config.yaml
hidden_act: "swiglu"
moe_layers: [0, 1, 2, 3, 4, 5, 6, 7, 8, 9, 10, 11, 12, 13]
routed_scale: 2.5
balance_bias: true
init_std_router: 0.0164
norm: "rmsnorm"
beta2: 0.95
max_seq_len: 768
max_steps: 4840
Below are experts of layer 3 (counted from 0) of a mixture-of-experts language model. Rows are named router (the router's row for the expert), gate (a neuron's input weights, with its number), up (a neuron's input weights, with its number) and show model dimensions 0-159. Each number is 128 + 24 x the weight over its row's rms, rounded and kept within 0 to 255.
Before each expert's rows: a language model's description of what the expert responds to. This comes from a sample of Wikipedia text that the model never trained on.

# expert 2
Description: Line breaks, table headers and key nouns in music, film and TV articles, such as album, film, Best, Source, single.
router [144 137 122 114 115 131 124 137 143  92 135 111 124 211 108 123 135 126 111 165 115 120 135  87 101  86 121 153 136 131 146 106  96 144 123 123 128 141 126 100 118 187  88 110 127 159 178  90 131 127 144 124 147 134 144 121  76 123 141 165  86 127 140 116 122 157 122 109 137 156 145  96 138 102 133 143 131 169 112 142 154  32 118 140 136 134 115 145 137 150 161 119 104 141 162 119 127  93 122  95 126  83 103 149 112 116 134 152 162  85 134 135 124 106 103 129 169 162 148 144 153 159 125 108 112 117 124 127 101 126  99  85 156 136  76 130 110 134 154 157 130 159 130 120 130 123 126  92  91  79 134 147 143 117 138 102 140 113 125 126]
gate1 [113 157 131 107 126 102 138 126 117 154  81 110  93 153 124 125 157 146 160 208 138 122 132 124 135 151 152 140 123 144 127 115 125 170 148  99 105 136 136  99 123 155 120 120 119 144 177 121 154 139 171 141 132 152 127 178  76 112 112  83 164 136 125 122 131 152 103 154 172 126 129  97 142 143 153 122 124 131 147  84 141 132 110 121 127 118 128 117 119  96 104 126 184 144 151 116 118 113 133  77  94  55 104 138  89 110 108 145 105 131 101 140 157 104 135 142 143 143 102 147 136 121 130 122  96 155 108 145 104 143 157 134 109  72 171  82 136 131 131 108 131 138 103 146 168 112 113 147 122 130 174 126 139 131 125 122 140  81 103 105]
up1 [155 117  97  80 125 175 122  92 110 151 158 118 114 123 145 120 124 142 140 184 126 145 100  87 117  88  90 153  91  91 138 151 148 129 125 106 103 113 145 100 148 136 118 130  97  93 128 141 103 109 122 131 138 139 151 108 153 149  85 186 100  75 170 140 125 119 123 159 112 179 140 155 156 144 144 174 169 161 190 135 163  94 125 141 140 105 105 124 120 148 105 105 146 125 154 157 108 103 161 139 124 120 150 121 140 113 168 119  93 104 110 164 104 115 140 134 133 172 107 172 136 155 117  99 124 157 161 142 145 115 118 156 106 132 121 113  97 134 107 133 107 172 146 125 103 132 112 129 141 131 138 144 136 131 122 112 102 120 122 104]

# expert 15
Description: Newlines after sentence-ending periods, blank lines before section headings, and heading markers like ==, ===, plus closing punctuation like )., ".
router [155 136 125 129 124 164 151 135 101  87 144  84 124 129 107 127 139 139 144 141 141 141 184 106  93 116  79 137 152 121 114 133 151 154 115 109 113 172 147 108 146 114 117 124 143 142 149 132 135 110 119 138 180 104 126 137  97 147 150 135 145 144 105 107 140  98 121 158 126 141 158 153 120  79 146 143 135 110  99 156 169 135 109 169 121  99 166 149 133  91  95  93 136 130 107 110 149 131 100 131 122 169  69 137 121 172 148 153 109 130 151 135 150 101 106  87 156 146 134 134 115 125 114 129 163 117 137  93 119 143 102  98 134 133  93 143 125 116 145 149 156 145 113 162 141 180 184 133  92  80 173  92 149 112 119 129 156 110  86 101]
gate1 [ 71 126 123 136 131 169 135  74  98  94 136 110 123 138 137 134 118 128 158 115 162 162 119 150 144 137 133  92  86 123 135 119 129 122 117 125 128 122 154 144 140 110  83 115 140 154 108 152 157 124 121 117 170 141 152 112 105  65 111 168 116  98 139 152 139 116 128 137 120 161 142 117 111 104 140 132 119 107 163  96 125 137 109 190 124 137 115 100 129 111 130 110  98 108 163 136 124  88 108 146 175 164 173 100 135 137 107 170 106 107 161 114 114 160 119  99 137  61 149 135 114 118 163 160  95 130 121 151 121 165 139 176 117 151 131  87  84 119 133 105 123  99 139 121 111 154 157 157 151  90 133 171 121 119 121 108 153 116 123 121]
up1 [165 102 136 127  99 129 105 152 160 134 103 165 156 149 143 105 121 135  91 172 146 119  96  72  99 152  92 133 132  93 135 147 119 144 154 132 137 103  75 153 134 112 167 126 104 123 142 114 135 123 155  91 155 132 124 120 126 139 148 122 108 138  81  91  79 135  91 137 149 109 125 200 153 120 103 156 117  90 114 134 144 129 107 114 146 123 137 140 136 138 103 145 150 105  73 148 120 108 143 166 119 112 101 136 142  92 108 168 123 120 139 188  91 104 110 119 134 142 141 131 148 131 143 115 102 136 113 114 144 111 159 134 143  68 113 101 135 118  94 119  77 130 157 126 139 122 117 124  96 154 144 114  92 161 129 149 114 143 173 143]

# expert 61
Description: Line breaks, sentence-final periods and biography heading words like Personal life, Career and Early life.
router [116 147 125 127 172 112 146 107 128 116 127 151 118 115 147 119 149 135 103 141 122 139 205 104 120  97 155 110 149  81 114 140 140 168 138 161 149 147 143 131 148 166 115 130 109 119 161 120 116 147 166 143 103 122 123 166 144 160 126 165 134 169 137 142 121  73 117 109 127 125 105 130 126 118 135 140 140 147 141 126 154 104  82 181  89  96 160 104 128 171 145 114 138 149 173 138 168 139 100 105 103 139  56 147 126 131 145 146 150 114 140 145 166 140 112 104 190 173 125 130 142 113  97 119 124 130 125 134 144 107 142 126 121 128  95  96 117 136 142 121 162 147 120 135 134 192 123 140  91 108 181 147 113 157 111 123 131 142 143 144]
gate1 [ 81 147 114 112 123 151 144 123 125 134 115  77 198 119 145 123 143 117 105 112 135 161 172 126  95 113 121  91 117 116  80 127 137 124 145 128 124 120 155 150 152 139  94 139  82 102 104 127 107 127 132  91 112 127 120 157 153 133 140 161  98 134 133 120  94 146 100 139 155 147 123 169 117 112 158 159 153 125 111 145 105 165 101 101 110  76 120 108 168 160 108  78  92 142 164 149 136 134 112 137 124 129  70 162 160 126 129  92 138 142 108 145 136 110 132 119 176 136 133 106  96 140  95 123  90 140 164 153 111 134 122 118 161 121 151  80 122 121 142 153 174 143 124 143 172 155 118 161 170 154 132 154 138 149 136 133 138 121 132 113]
up1 [113 149 124 128 115 118 184 154 160 146 130 159  99  85 112 153 121 128 124 139 112 137 152  79 129 162 130 140 111 116 139 118 139 162 154 158 150 136 132 113 120  85 101 153 136 168 131  99 124 132 113 162 138 155 139 120 112 131 138 121 104 131  94 157 166 164 153 172 155  96  88 119 110 163 128 140 142 167 135 129 133 109 102 161 138 153 148 102 144 168 111 104 131 111 139 153 167 126 145  84 142 110 148 143 154 111 171 135 144 160 152 123 149 202 126  90 104 119  83 141 115 113 128  88  85 131 108 123 155 149  83 158 130 114 139 129 122  97 182 121 108 146 144 118 112 122  97 151 121 136 168 125 149 123 173 142 130 126 166 133]